From a checkpoint of a small mixture-of-experts model trained on Wikipedia: width 160, 624M tokens.
Below are experts of layer 7 (counted from 0) of a mixture-of-experts language model. Rows are named up (a neuron's input weights, with its number) and show model dimensions 0-159. Each number is 128 + 32 x the weight over its row's rms, rounded and kept within 0 to 255. Numbers have three digits each.
Before each expert's rows: a language model's description of what the expert responds to. This comes from a sample of Wikipedia text that the model never trained on.

# expert 33
What it handles: Word-final vowel pieces closing foreign personal names, place names and taxon names, such as Riki-ya, Radhik-a, Tam-ara, polyphyll-a.
up1:159136108160105142111145024157104174084142133086104098143130137159100097169132109100115141093141188126102099144124136135095137085120199172164108110148197122087106091093178170188152123181119143211143166184111136163141148094143133135122131148148153124151067114152115099061146092113146165146146071117085115144174136130174112149118095142148151117112115057120144142123123132119067132136188122108160139088195109121105130029111194097164166092080108093126122135134133107106127078121128119
up2:123158161136141141124098173136141135077114142134172108107064110111137116189135085148077109085174066096170099151136113114185080184131114112114090085115154090137120225159137102063126154114171134124054082151114141079119069077086113197143134209130118103118117147118074192135066129115124138151159155091131104210137105080127110114167137130111092170144110160154103161085127167110160137130117096091113142193117138133134135135127081125130131118100130171150113130190124094128161130154132169
up3:148117103080120103092135175058200104138141113071146142120076171127100146122160159131098148150150147100071124086163141122150144143133158125146155165044112143177123128082134129151119084220120093155121136083139124212126130123183142164065154131150161117153105110188110113128140152130157149157069119115113173073206061156151126079146069133119111131092163127145060046083116128123164125127120144112157108178132151159116142101095126146133093148122123122138145099126192130152114120170084110
up4:152135063106138183160091158132157158078139128124080111110162142123111092092102079159121151065097138100110154158107113114114129150138123075142020167132062102135140142171168173178134124144094127078125072087158085188112098125100118096175117164164170128162065125125118163133124130116128181137155118108126086064103117139152074109139061109103080152114139129123128171160081120130157133111125078118117176161098077148113157161097165134130114133122119084130157125179130162126145049183147193
up5:069136151123088114109085140099112107077083124148086124162120114100148158180129133173140116115184165169136109168180094147150117140114175092139135123094127091102112099131084125149188130139108103105122134130106133109099144139145147148239084078073112100103107148134141158157126109074151130103149124182094146158120088138176136150134133066161163132099134139114111140054209084184101156105093190098111104145172140146056070089114100115181114178121099165126091168129135188146148075147148160
up6:127115100145116140114174120111112165169157153087141107063150164130071107100136127104101156162117116145166102072141143142165103102155160157156083106129085094129103145161144082135091145194159107160181164160109168134141096130130138175109133112107152104150113158077119202126119113155155140129136107091070143116149119186053179124134076080105135113163143089184102138097150098121165166187152174150145118072138152205131151084146173101069166124168136108150062076190135073130153149177157123

# expert 34
What it handles: Middle or final syllable pieces of foreign personal and place names, such as Johann-es-burg, Buen-os Aires, Mohamm-ad, Cárd-en-as.
up0:159139110099102143159130165081137074073076108119130094087109103128174143087189152168152115098134084120063147163128053107129069144091161128137145060124208146089147153159156156123176148098094128128089143196073095100147126176116177126075109091159174184145117155157119129164117103109137132153101153145145125134153167153099058122058162077095119135123127103120153111117174158162141151124161161187111097110150139144200134076096092107107097144153115144164110090148088136089141120129141084
up1:121189083109066144143078131127139124107075151095119135150044161071062122111127086173138138104097081139097132135122092153128142123142117115116170125137132073077149199158095132156134134097132112170130126129120072135130127108168130149104083149109126144149072117125120153115117120187166164165088152122167148171170124066142107111190149083154122117112102167176187079118134126104169108116082098077179122072162156052117186135106076144182074133151121152121094148149076147138180159129088117
up2:154180101146103097124079066108134089120131135116101119139087178099133138168116145114194161133077139131106140142176156090127131077160075119132160171205111152173142132104105122134129181156193118147094089115132106088159094163109119140144114158085093175116134116201182119142143125156116157111195174079095146091152078116096096121108132131089117161127071116147118169121161157132178206131178074097169151079142158144124203144147139092092141102172175105129163093105074159132108156093124102
up3:142100113152119128096141157146132203076162072131141130202112187094079087126136157140106109099154101118103167103118191067119143150104073126133167104093191172134149083076126093167106108153132107141092124134123127128132140137134167088128100132154123135141176126071139084163064136200185115124204142162111145125168071117109114055085111103130117145100105132169177103106171143115131113128188041111097096084163136136102143095093107147138105143156131127174171106161104123120196119134138166
up4:157140126166189138140132145090110122104185098148106144135085100113088137112147106147171085063184107100079127141174087095114108040123155092121073084111147077115143041156174120142169125161066115142121124137146129080199108145103113139137094135108135146155104137090120110109113116141136093141091134141136137105153113108072134172135116140085131113134118087193142155137128131063146118196163136154135131161121136092112146144086037145078181112095164094084138145089099028152145143080138121
up5:134120141155136104137100065128175120096113148097103106195119174116071194113113143188188104109147178117141080145132164148162139201153146135113147151122183153103160102157072102131088079116121103110078168099179149140146150137144105063186149149131073118135055106104153072181149153084168127143154130091093153154123156159110078106104144126105168172064110132101124150106135149108186127140134115103185074056091153129138158145134165168142102172131156144154133096142127155129131084155124064

# expert 19
What it handles: Pieces inside section headings and table separator lines, such as See also, Career, Results, Playing information, and the closing == marks.
up1:139198122136087107084097167153150102145079127152087149153147142180114169126133155160128145139131156107066097084118155104147092101132099125146092081186163118155091111163124121142076143164158132132139117152110146160138114137165126084128131115113129143108077190072110132148167114109183130138120069181124078189138142063092135124164165184099111145181182087181132083086138171143179148143098174058128145141133073131152116106081095155156171107127114083125087049195131149108104141119111076
up2:093149157133113100134066140038129158130125140112126129130152141110098163134100104052148146149152158100085160151195125141210134148180128136104096129127136036074156121140127112158142078143099107123213092158143119136110116094129174115136113113095132104144080184135188116119162116095093147120154151124171157119085134097131158149143121105177123159115165091127095154094091105084148131166132108128171148162228141108060179051076103122130120170123170127106101094133151180121153111157135114
up3:145104105145141078104082171105148126128197133122102091156099150132156146093171082155170141150132077121101198061111178126190112063123133096082111068180144086137092140162093112094131075125170164135099159123087120152096141064146137098144113119088130151083089160129113117130126184089160136133153108122171146065136192079189141168100169129106095165108109091096115126130141142112126150138169120170122128119148130131172112111167105124085128167163065233121131139150139152174132095087138108
up4:083161144177133113152110102089193142180178051134136099090065090140130160109175158160198196127106145170050099109137118137096146121088168167114141110147135091166105161147144124123088132136133092124092141135134106141110136123073095135083105207154206152110143105104134137158135131112112131151149053093114122148089109048155157134128174132130132157158108202143139146100093139094174095120146130135167176092137118101146153163141081184140102074108141081095102145165163107142176128153112109
up5:171103132159124102116065096102139111166113135094183146147081110107128117146100172074178142164097094141095192071152118142134062198138109129097130056109137100184178149098117124120154133098136131128121089113128092109052141067137126123188116127117118116191158115133073144100157087106170141133107103105112145150110107106118145070111085205176162116136132126142163125127180148139162170158121134111089169119190103178110219079151116129155120113135097185132111116068156107180112100148125138
up6:155100202146152095133130136106149133062042151118124138109143147148121056115159122163100112134102186105087105130122191150056165139122161173148126116119190150129065129095117130148178156114086123144146105194132179170083092124159169131211118143050140102145110131114099127110123156103106116105162100098111144146115093142109128074107131178130105152110103114154166152118153152082134161142112152110143092118113145087053172119114140091087141137130202153118135153177165090130093090165153051

# expert 61
What it handles: Single letters or short clusters starting a word after the, a, and, such as c in cartoon, b in bomb, p in piano, and opening parentheses.
up0:088169146135088097070109164088159223187171110082153175140121094115170132173122096183200125105082130168149138116095083132118102052116128087125092126138137152160103104177151218101083125114124128152091160115106116106126065177142106125133182092096093099085096137097227164138132120100101119119180084123104117086134110179104174155090130098110115142187139107099137181115145175146106115128141107137139122128134152063143106106131107116096155130129075090114135112140154082124114114107133132
up1:090152127138101172078137084154156150118151157148083092086162179160148182088129150118114129098122121152097099126087136151171097072066113102216114100184143182109135181143074148159128138127178130112094110107092129156089159116132145102129082128084107042138162116105135186088130160159168162069107119168055121148186110157174118113134137097152137152143122091158101156142046124141139136130142120148124163151120173120086079127138086153126102073148136138118133156062167189135147082141127166
up2:091138118148108134096154127124192157114103107151110177126049136152143113177077100133122110144130112105113133117152123092102093122141104136119074146140113129125128136135110103169219080129122118131098128128072116073135102169148174076093116119099079156176114181158116136160097092158174080165157100186152092099178123076114150092136135160109150177152100150155099091144152152145107089128147180120086207168142162185169142164170136125164102129157099167176152181101132206090075136118096070
up3:078133080136093134126133182096127127074099120123134129140062178131151112143087146121131097123133127046114181091123134126120155042097098196168145148208116132134127180110122184094084112149122122137101124125168155132123164064092080096140113182167179148158132059159049131094148183155134100106112140133073160117170140118120139138162117114079065160128105155159140107144114156075133132136103099159152169172155147118142118139100128063111122089147052092139153131129076108132137129194136134
up4:129188091128103093084127094104163182098111097094088151136146114079086162092159116157137106096149134096116119142066170199154111077097089129109137093132182105070139157156124106165135089121173118129129126125159156114133123161106117139112193136104139174086182112097143174066138153156132124097031130116112100161135118096116157201134135135098121106083146124196117097127163218133138135107118134146138132165185125120173215213091105120133144134135087135159122101113070093141131134112152152
up5:130200099135123107105087170094104090109115125140178144129125141113105211152106125086095110119105160087073171120176106146134185154129113149115136098132089156050168095141131192064147120084064138169141123159098127168152173102112117128057119075150097112140135122165103128119143107056127132176100150193121083132155139092145172087094125104112134137101101224136123117123158161132160183116161087202116094146170153112098185122117116162073139097099151170118174146127135127101111100115123123

# expert 51
What it handles: The "th" piece inside words such as every-th-ing and fifty-th-ree, plus ordinals like second, 1st, third, and table pipes.
up1:150141141159124114156122162112146117114101104100154116150103159101188145137128138145182105105189204114137115140102092184092144146089142158202129143091129105114166135107122101160138124133057112135149096132093119158108142088165089107135109061122096104061160089166135137154179163168177138162094110173187134159153077091071148159114119126114094121116097132197142121104136155096094135108106129154152158095090045169062168051081138120145138151100065158149119117164177158112157126097072138
up2:119176125123107110108126077113151168158132109151118124117133170147129136151090123090151128086067164121157112174169117193130100165148159155126096108122130126126089118150133177172116127120122097064145146126104070167054097133136122133056114140154181111165153123159117075104111169103119186194111100107094146082108121149101123139115122166131098100125125109142130149159114118177087161073111133201091127064078066032112186132133073103119153141168168080200187123158119152115141117082106105
up3:130078134124129094091117100157149141128105113092113090136140103129115145105139153040121144081099111156142138140145166083116109104153147153068122174121136102093155132186115122119093180065107181155129096145116132151054143157086095127122080129079075179133162086138137108150157139103102163138095123176158082147156173123093108082094121200059190101105106165165077164120162126148175089129181122171170147075110127143093119078120159115133116139145042142154126131146107138131097032133149124
up4:112138180113125093118121079059172134159115168087123085124128150146162112187126136103187103099128103151091101086084148156162144099121138136092120141214170164128115122157090117139110145132120189104168159162143156217073172126146126122091127054139095111147142084115103137090159118105193133127176116153076149145124111137158146131092106069089177145108126121127115162123114098106103137085131197138154019113166099127100111165104113084102099168124127143100140130118140157099083073129197119
up5:083159149133136065090076076136129149113137129122148125193137138143149116151085178135129153156209204168106089142105166165072138123100148128118114154153114146111100156142160150135114092175096098152139109148177061132109147116120098161157154119142154135175196165212146121082096097149122094169137150175182080129169074109114106148117110134099127054123075110127120144143120123113133116100095099044180157130080157145115145109132066170113174158104103126142162167165132137130081075114089099
up6:089091106118144133175168188111123108115088145102144087146142132143153108147081148141155156148124101124069129128142144145086106090111141150108121100116141137060118148121118119163147127148093127122135125153118207213189095108153113158102068159158091123115095162133151183171152132140120153165127130122160214095138069205162127124076108096085084119078107141151143126108146175088132145169130149088127123123105123096094172056088080133087159163109105124104125115151089093181185151087068204

# expert 62
What it handles: Digits and decimal parts in tables of statistics, such as .9, .6, leading digits, minus signs, in election results and measurements.
up10:120122092145155166121129134097148185122102106083103118163134098137117160141179168047121109100074119115140128144152114118070096121137152151133121144109153180180160158122148150171119151201081190107118113166137081107149123126155146143119093088182080130143052113101144078091105157141121139097029098137118111167127122078093093063153121142101118166110109161094132187130185181190133144124141071109161143063106143119115123123165104119101107200107112150076109116132105114110186140084168162
up11:096131063106068064074105163080075158147130110104138122143154113147100088133091173166141155094154095125133126087052157137083072134118165150149153112152097113136096152154176101164109131121149178144120207117093082110164121146085099146146109146200086106179154097149120131118161081205145099154103109153114127129070183128151149180075161077131135154099120176134113115172137168084122079150149141159145119103124113166103138136129092134147137083113152166099084089197149161096143110112180142
up12:200133063099169138102086105079159137129121186142091082107089152187124165091079153194101098114127141120113171081160177131073122103112113209114169111138089174143092109106119085140137192108138121153121132154101105099106094124089150181111124122141137135141091113150105116191168182148131147154138144130094172169113150167138160162093095144129091097148208121133165099116107141113142144085182142119081114097154163140081148120111147068120181194114108148131097152085171071119180161131133133
up13:124170152133084166132123149135104144153131137114112137152076120142138094151104120131153126189101121126115120148044205141137108107128192126115073136164146133106107119126160110115091134131095147160175096140099077118161122106166121144164125140051148134122171157103129147072082190098189111058105170070121120146117142172134167098125138072171095100153146163093125188132173139104141106139083154099126076131178110122178104088119117145144126201185060099161148126153144154146121065188055142
up14:153126138121088062133164138143149112111188166114173179077126095111105099126155131101112151148146076074133128114170171139148172094134137103143139146165114115062083141125117117153182119060147154167049161174108171151114125129040129111159107124116153142154146160137138158118124193093154153142130122126089107157145102169130153121145134116182044120105126082152085158087107161081179197152187122126143148094161085120119069117123078106132154168068195101105136159092136114145118156180134117
up15:172117151150074117111087089134156074080123165159061091161074152146143144106097148165131164188124088198060170099084102144121088072150101090094109126115112137137108091171134174091128148092062113111072078165117151130150134099155153119134085130120160131190153127156129088111135148163158162101103122115130131071150073131152134115146128072139124130150110164141129147137168104053175177158131117098121099121083072123144126152161167102133202141074130143104167082071124140107115084137113073

# expert 1
What it handles: Words and word pieces forming field labels before a colon in infobox lists, such as Running time, Countries, Publisher, Coordinates, Succeeded by.
up2:194186146134159115177127114076178061060156161096125119179096097156105101141112118124144133108091136127092123158093089142110084109095130149147105172131157060126154123114101137134103066120169206123131144118110116163092120120166168151134089109122091142154138132092182095126162087137153125161136130178251186195161115077126164154152131111137133118134116128112119139122143143110083089156123119157129159107102079122157172109102172157112174105129195092153167080116157101137091198115153119
up3:108153181195101115135135135079111113064172167144209140144113115118144075106080131093091105125172098082176157071097148105108112110111124105192107167169144157167120162185133142144147053116118151162095127131132100125135123150168098083132122157131203140090046092184145125132116121152145095166127153129060106139130134089149198138140091148151151154162133185078142109118134105120125104141131068157121085193159103080084169098091129088163128095105165173156089142127104123117108111098120110
up4:132171103155158115120158105090093121109102148124084149123112134200147111126134080160132133114179111111156114129158116114081136102196135153204105121104138146156094158196067094149141100098155118073176158146112139165127103137162153081050097099130165156145113137122136146122122108133158094162182059081095123096175107111150134128109138196133132133141136088108108150144070099137123095078148104089097152161117100061101182100171119050103091197172123155135113135109087141151205144144141067
up5:108100176177071126082107080131130106172113145113085160103098107095148124151116129063075170139091142165095176138133135129122201131120171144136158088124161137093115208116180166090118153096130152113124184134128069159145103147138130088071145156204082118206123101167107148106136120135141193148178117141078074156188124130106124100129148132121113131132126106127114104095130183079110099165140111203151090104127140143073153130147172107100151110135133084093137119162143136076095054091128087
up6:133195162115144127125087133087106118135160127170158093165084171192156136079094092203104077110162129127090167187122117114146079041110214074138138114173177105124091152168097134188125109104158118130115115113134153138142177118118125145142105098059168153151111137145107099148092189166151155149121110094171096089086095163137100137100172154092096167118138135100094122064132131101061102111099179152166143156109133073105139101147167128115084135130112083185172120142118138119157150105136145
up7:090139131117095176159116139136155112155169151158069101159094184141178119127185135131120107130172163094085164115126090117095097126164125138168104077107191144124140157089130171128123132105090100133038090149155172105150141085124082099146133058168109101114045177163110133124107104077102150147130184114118172129137137155115148072121185154073169146074149135134150147108078129095128146106115137109094160102122102162130148116124138142193149138050054092119198094109085131157109146141117079

# expert 10
What it handles: Word-final derivational or plural suffix pieces completing adjectives and nouns in expository prose, such as psych-ological, environment-al, abil-ity, record-s.
up1:090129091121089085107189120113124178139143150033202111163093181094181114134190168066105133105141139077117062134157080060184173128080142131159134151174140115137137093157150150131097120081093129154186116139162140095161112135115144165181113110090122130102115136099135156112144136134083180135103139166151106152079093095144162087110136103088159079160126120132111059088141139118088135168119100121167150144111114185154155110181153096149091167151089110106112177081153118092125111144107085
up2:147159134127074158115122139059123158099109160109121084091131147103157126137185132139141121096147160147173090156122134153100082110187130162117123081108129136176183165177121115111070103136114152149142111130139095130084127084183142108120102118127131117119072092110146096142122057153156114125114225119216125147093147085088131092097173132132106128101076084173142099151149141130092127154106067151115124180145087139124122161104081159173133217166147103151200084103066101154146097180123099
up3:115151126138102138130134125175135143147128108109093124136191161149113131136109114102052108119153104048090199166132211121070157143124123159076122098118172110089059168129163159134083081118114108098094144150166097134131088117117098147178121138141112143136176133102093117112095132114088098090120141145115090125124159104118114096094142219164158104104111109166129123170087071143027130114121143164140118125152181167096097138131097118072154074171051149130168147078132159113165129110141069
up4:112191118083115062156138131105065163113074128146062081127180132135153148176136125121102124105124120108109138164082098080133169101102147168192144105129136104121150125182167129077153062137072140101122079132123152110140157116108158122145108108081110077109149154125134105143096056117138144181117083121147107162082116106094143115166136108041110120143154076122182181153135122142118142108200067144133181122156132110119147148055123092082139115123113134141159179075161069117100076149079116
up5:127099146128158094161099141105144076091200161065158154151179079148166134173142121127105134143188131079127171160128150208120119160185127112156072145126123144194141156126137097131148123049173127140101065099117110164144152102106133157155150125205153133121152133108051096136102136096139125127162144155143174105134087097159116105065052111125132096161110207176131134126166150127136145139145113134103190148109141147079135155154092155179078134167115125158122115150122056080133138104157103
up6:065115163130096165133069184130072148125101095128178130117199186138153131121118174092138146100106121124132131114109074158109171093076131131102122124109145149143168205095079138158136102132092162193062119177102157161131116120127108104086096097129129115096158141095136210094142110118152149136088127183156145135127079110100124127109147121207165147152126123142170130196081089190137100068135160154136101083124132125114129053078166194099139139156076140105138100113099111103093160160119122

# expert 50
What it handles: Final parts of institution names and citations: Award, School, Theatre, Airport, -ations, Publishers, and opening years like (199.
up0:115126128126142172197112140132127129136131152176134151164187149095121130155095069132118108123185153123143160132153130143102159127114134122125152102095108133143106165169089138139105130134135090174074121119178204159091159110113109194129108151117138105129128219120074121094046124013126116162061073109137098080136076102198134187117085145153134072122113163158168087079091194155155113147171111117109124156120099156104145091093092089123131171145131118142123162136120159098102170151127124
up1:120092168175117145090096140139112134092167156157132129096100128172176144135186090128082122081145100152091169163181071141094105067082092150179074134164094089173161132155092107140097093143144094198140087111147136178150127083151133108154124140067125151150129156149126127161138157156128156143101149081085097129137128091152100154157150070154103127130171106126187103065148103118173113174111110118131149092138132115129164160080197151100190203075145114156128151107101150078169064167116113
up2:124142177140124119166103120110135116111104122135115166204070128049166142137144079141151146132094150143098180070142103114171139094155129184162135106143135119132165142176094117121090133148131125114117108127111115123211154189150103193178106150116076134170116174140056136093062160139129107158177143164096162169127137076158146157182068102083126164124113129138127170154169080174142119111081161156162133089103117118104132137131118091099098098169088130136077141149140122140076047062116170
up3:137140162170155162150131122116151167126124158143117154109171108131128158107153097135102127122147131105106174105162117151145069193133100208126152118114150086112072161117117161098120139130118141157140081077141104124101113098186024126117074106113067103152111170103088063175087158146102142153124157147113171148108128060120126163149186080045084136092118114164147107151128193150117164098144140088101133135134134092179168063122071083072104179125138155121135172107081143097153155155145152
up4:141142172121159090118123138066091194079182142101153173010118161134135115101112152158145090109120099118086137127138126129129091091109122167120154099122076100136071160120119146127116147120109112149185133101144109138148099122150130112134128157145113166117219139070111131138043104156154198106079067131060073215175126121127125079141138084094110171127121115128139118160143163135107088116085137162126135126115162117071071152089170150156113115080145124113113148118197116096164145152116137
up5:120122133051163143145101108143117104099154194182115085110171165144139121087172152151123159094142175138155116136124225142113112146156082096108148165130098078150131110178127110139141056131161050100124116121115083109164163083132102084091095132146147095098129153119173138111090134104186099102124159135201147165152045113060103094134153072156108068109114178183136139143138117099123116134104141112070140149138123146121058153160123189165151153161120170113096149092147079094124130125143132

# expert 58
What it handles: Verbs and nouns reporting match outcomes in sports narratives, such as won, lost, scored, victory, round, final.
up0:149108061180165068100130176131138147092157100153194187145067129113147083130138106080135109127107089098136129137108136136154130128167141151143133154087145174113084204127153111084073138154045166172127193118151127114139133079111165106182145148135093114128134178134124121126071121126175090126112155112134223149149130129121136154120130115134168177136169117154088118118066229091090147101188145102136117149132159123138104104167093124109097147103107086115124118172090150078150064103119142
up1:108144128175091126080148112088101150211146082134136183116156134063107138155154160070160129141159194134148151068100154097145164174113125126110156100168148144106163165173079149148155133149162131082133129123112142108178156070129117147111108146118130145090176177123080139135085147119111157169165163110078071132109142153154103109104165094156081203166110090141186129186139160085121145123143091180134154114119122105136143171105155081116167163098154153141109220108125120119070063138114085
up2:089163112167168137134135038143086112123191086153124157146122172126090116135144133107153111188119162133132127054086171100081132192142124112173126096157094153123128083160113135133125073142100113155125148105155146132101162124098102115105144154108159115050133140133068147135175031074184181151138134113075148119098129141188181128141097123122168068142151097144127131141046161076069110158102170121166164080111116136076145097123122156068117115172121183130134111151137108138130118111137115
up3:134133103042155156138141136132120135126162136142117121121128115031097147127117182152184138113152106145118092099095127136135084146154109124146061137176110128124115100202122040106128169155141142145145174101157106162099167076137144139154047159168157159048071172090119175092097093115102148120101162170125161146181138119136117122119146118142136161091112119106144206135130143097148115139144115083118098091136116137080076115160107102096108142169089133128115157197172198113081080164110091
up4:110123101152068163152136111148100184058180099119089179116146148087121085125129101075111133102134158083097081145117164119111053121125047140160129149117145086110124147129134140125166078112097104106139129108131101134155085113129140090164153107096104152140116168122155152069131152157122075161144079065082103169120088154135171108113128145094143162157096084122112098128182110086125100154127142076172129168174053126163173202116122106092091164158162119147102113084111132096201141096197099
up5:121130109150121155158100111117109163114139149062133133055130100149109124148102142136125136212135175146170097136118199150114101158091071169120119110112089182181080118163112146136138160104065218144140166170169103129101130101104151075116165172154126177110116179107127130140103143168104145158101100125129157104151118161198099131139058174126100157118121120084100129108148078149141182113078084095136171136154128111154164191078136117133163152086175115046110150096096090126068126122112125

# expert 31
What it handles: Verbs and -ing endings after to, for or on, such as making, building, find, writing; also superlative endings like greatest.
up1:174119089136144118072121130056091194110109115125084111121069110149070194133178108103132146162161148115174100103106148134134126184138085095091159122203111135116170167135102110151105127149131101152129113113088171121144074126102130075189097169138132148141113134109097123136101123095130122163085149147125131176159126126110171095116183135120134074118144048152164133128144075099122050117167132116076157154074109121143146102155143128073098125136209161171199104069114170100111084113092116
up2:094191122093084075156155117144179178103124122129187147155144144140043129105107142085136166112160127119151138111060108113083122134135134139095130093095175103123161116062137110119121170147156117134063184093094094155141168141144152156087119202139161120108106137141184159143116139133132097170067096107075088170096108114182125133107140133128160139133094094196111099164126161026085097171174088169131155096106188125145112133125186186131147146155124150163113151116089095094123113119131103
up3:091072100204146148168120100144128157118150065114177106132073133082095166079109132151146078141101109088121134141120148158140139135176144143120076059053135146100092147148183088102111075115125158098128138103179087092117134180150064160123199159131171142137092112160162140153088133144064142154129135094077132111159149100125086132091153116101158142138060159164128111120187131148054116171102141145132111171163088142090163126155149130122125070123127162145127100155083186105080083130136097
up4:103158106158122117148120116131123109106156101146150126220141141093126097115130090079159094133100060125085170141087196146107116113116108192157128162124117077098106132134112173102153080153142070060152095175165096075117083111147134138142147156093073111170114151179134179110190140146166142197099129085102121143161110079171155107142091155110167170137100066140121138067180112064137072138104120092183107092153095154099144160156137097165111180103158156137066101153124134122129134152146128
up5:132143146116085125096148128119115114149090145140113160106117104118103153148113151191154126117093123151163115125116088155166168139148157143134145150118097117113145172139143128099049101175225157138172119135161190119152124134144126137153153109072146173109158159119093130176103201071145107091166130113066135110056130135125088115113106206138108157146109125153128115146170148138046109114195161203108100150133095137082199107118203121106129059130144093114162080108094159178137103104086165
up6:144140074052120141083131167091139124080159139086138148128109137150149068136087128119131133140154072176129130110116147070170053090138153123146102145139096129162130142111133107152119139154087140170157120151112098127124106132151019136143144119121073179132047116119133111159119156143112118119165146113147166146121059100120176117147106128085144086191125053200133164146085141130162158113164126143094150085114160110126152078125131059169117186097130129157177182143092132067077149100134073

# expert 60
What it handles: The letter e and short e-syllables like Me, Te, be, de inside words, such as Endeavour, Reindeer, beige, Shakespeare.
up2:124076138149152103093054162083165161089153163143117134062124110081145176122153146178116065156111088124145093142156148113097125153103147100178184122181140088109091081156122126169171098133107093123117123103207170188215075121150154101128144130131159128118113174159151129173133145136156088173117146087148140171133156082129166147138134143101150166164108131111150126119076056133135156078093092122150169137110148126137166084072145120119165168132100175040182122165126148092131129141124150
up3:109145104114134100118070136152131138134131135134149059157141123109109159169129123167170156116111125146168132090138126093097159093169118129091062069161171124157107143147152141087155136107146159124111124072093086144093083181119151153210164102072159105099124130153100183101142135099093179166103092156189135135129051163096187100121140141117091061078138144173122147128128096133192141134092130178171150106129124081128131127138096108069130099125151027142093190161094077111174141123154125
up4:094187134180118159133080086169108136186121133158106126144099167101174129149103115153152121089114074152080065150171178147162068191160100108134150200155155123086090161171184117131134096193127112199150062149118127122143038126122147132150130139075131118118179097182110108148130158099111127146098139077145109165083088122146186162145132077129131110119167106129184111137117166138147129135122164104171134148194142122120140114133146164082122133096151112128143167073129202165103147114096116
up5:108156147114106154118124123178200114164149101138122061100125105135143071211115133110172212119156134093097095103103104108195084130141142158165072117191147066109103169156069141119089148144126112092174082127156139083108145117163092146065152136059136048128066143135158149138108165077150100104105170159103139122143088139163120101106142094154145100142139126116078157084069115123136071142141152133121156106113130115137131179127121104138075087124176158076122170105133152115092153174151135
up6:138167109133128110099172139067137150139164100055143093159119133144145065141148083148091160060175094106162088141142118069093101139130159136189139098179162133127127115116144178128156149144078162159162143122150135164147078092107067082106104172085109128128143136166175067121122184102162164161143124136125141090131129167106084165112130123109100159132107102163107107146105133185130165153145086135128103117194221167141128080162178109175142113055124158149137102154090143135063161153132072
up7:122132148112174163164182134121150124171105134141120101111132153135111115102130141140142095085125110147109100140115178085155132090080146081127111090171140034177129118154105155129093138129140115075179115123129135112139166171178197158101064108187135133083112135125118148144145129093143088116069136135063098130071043141078135078113048143096144122157091085151173217115132091149151153160198171160128110116168120117130128067116143117073071123128079136129074139105127138134121123081133103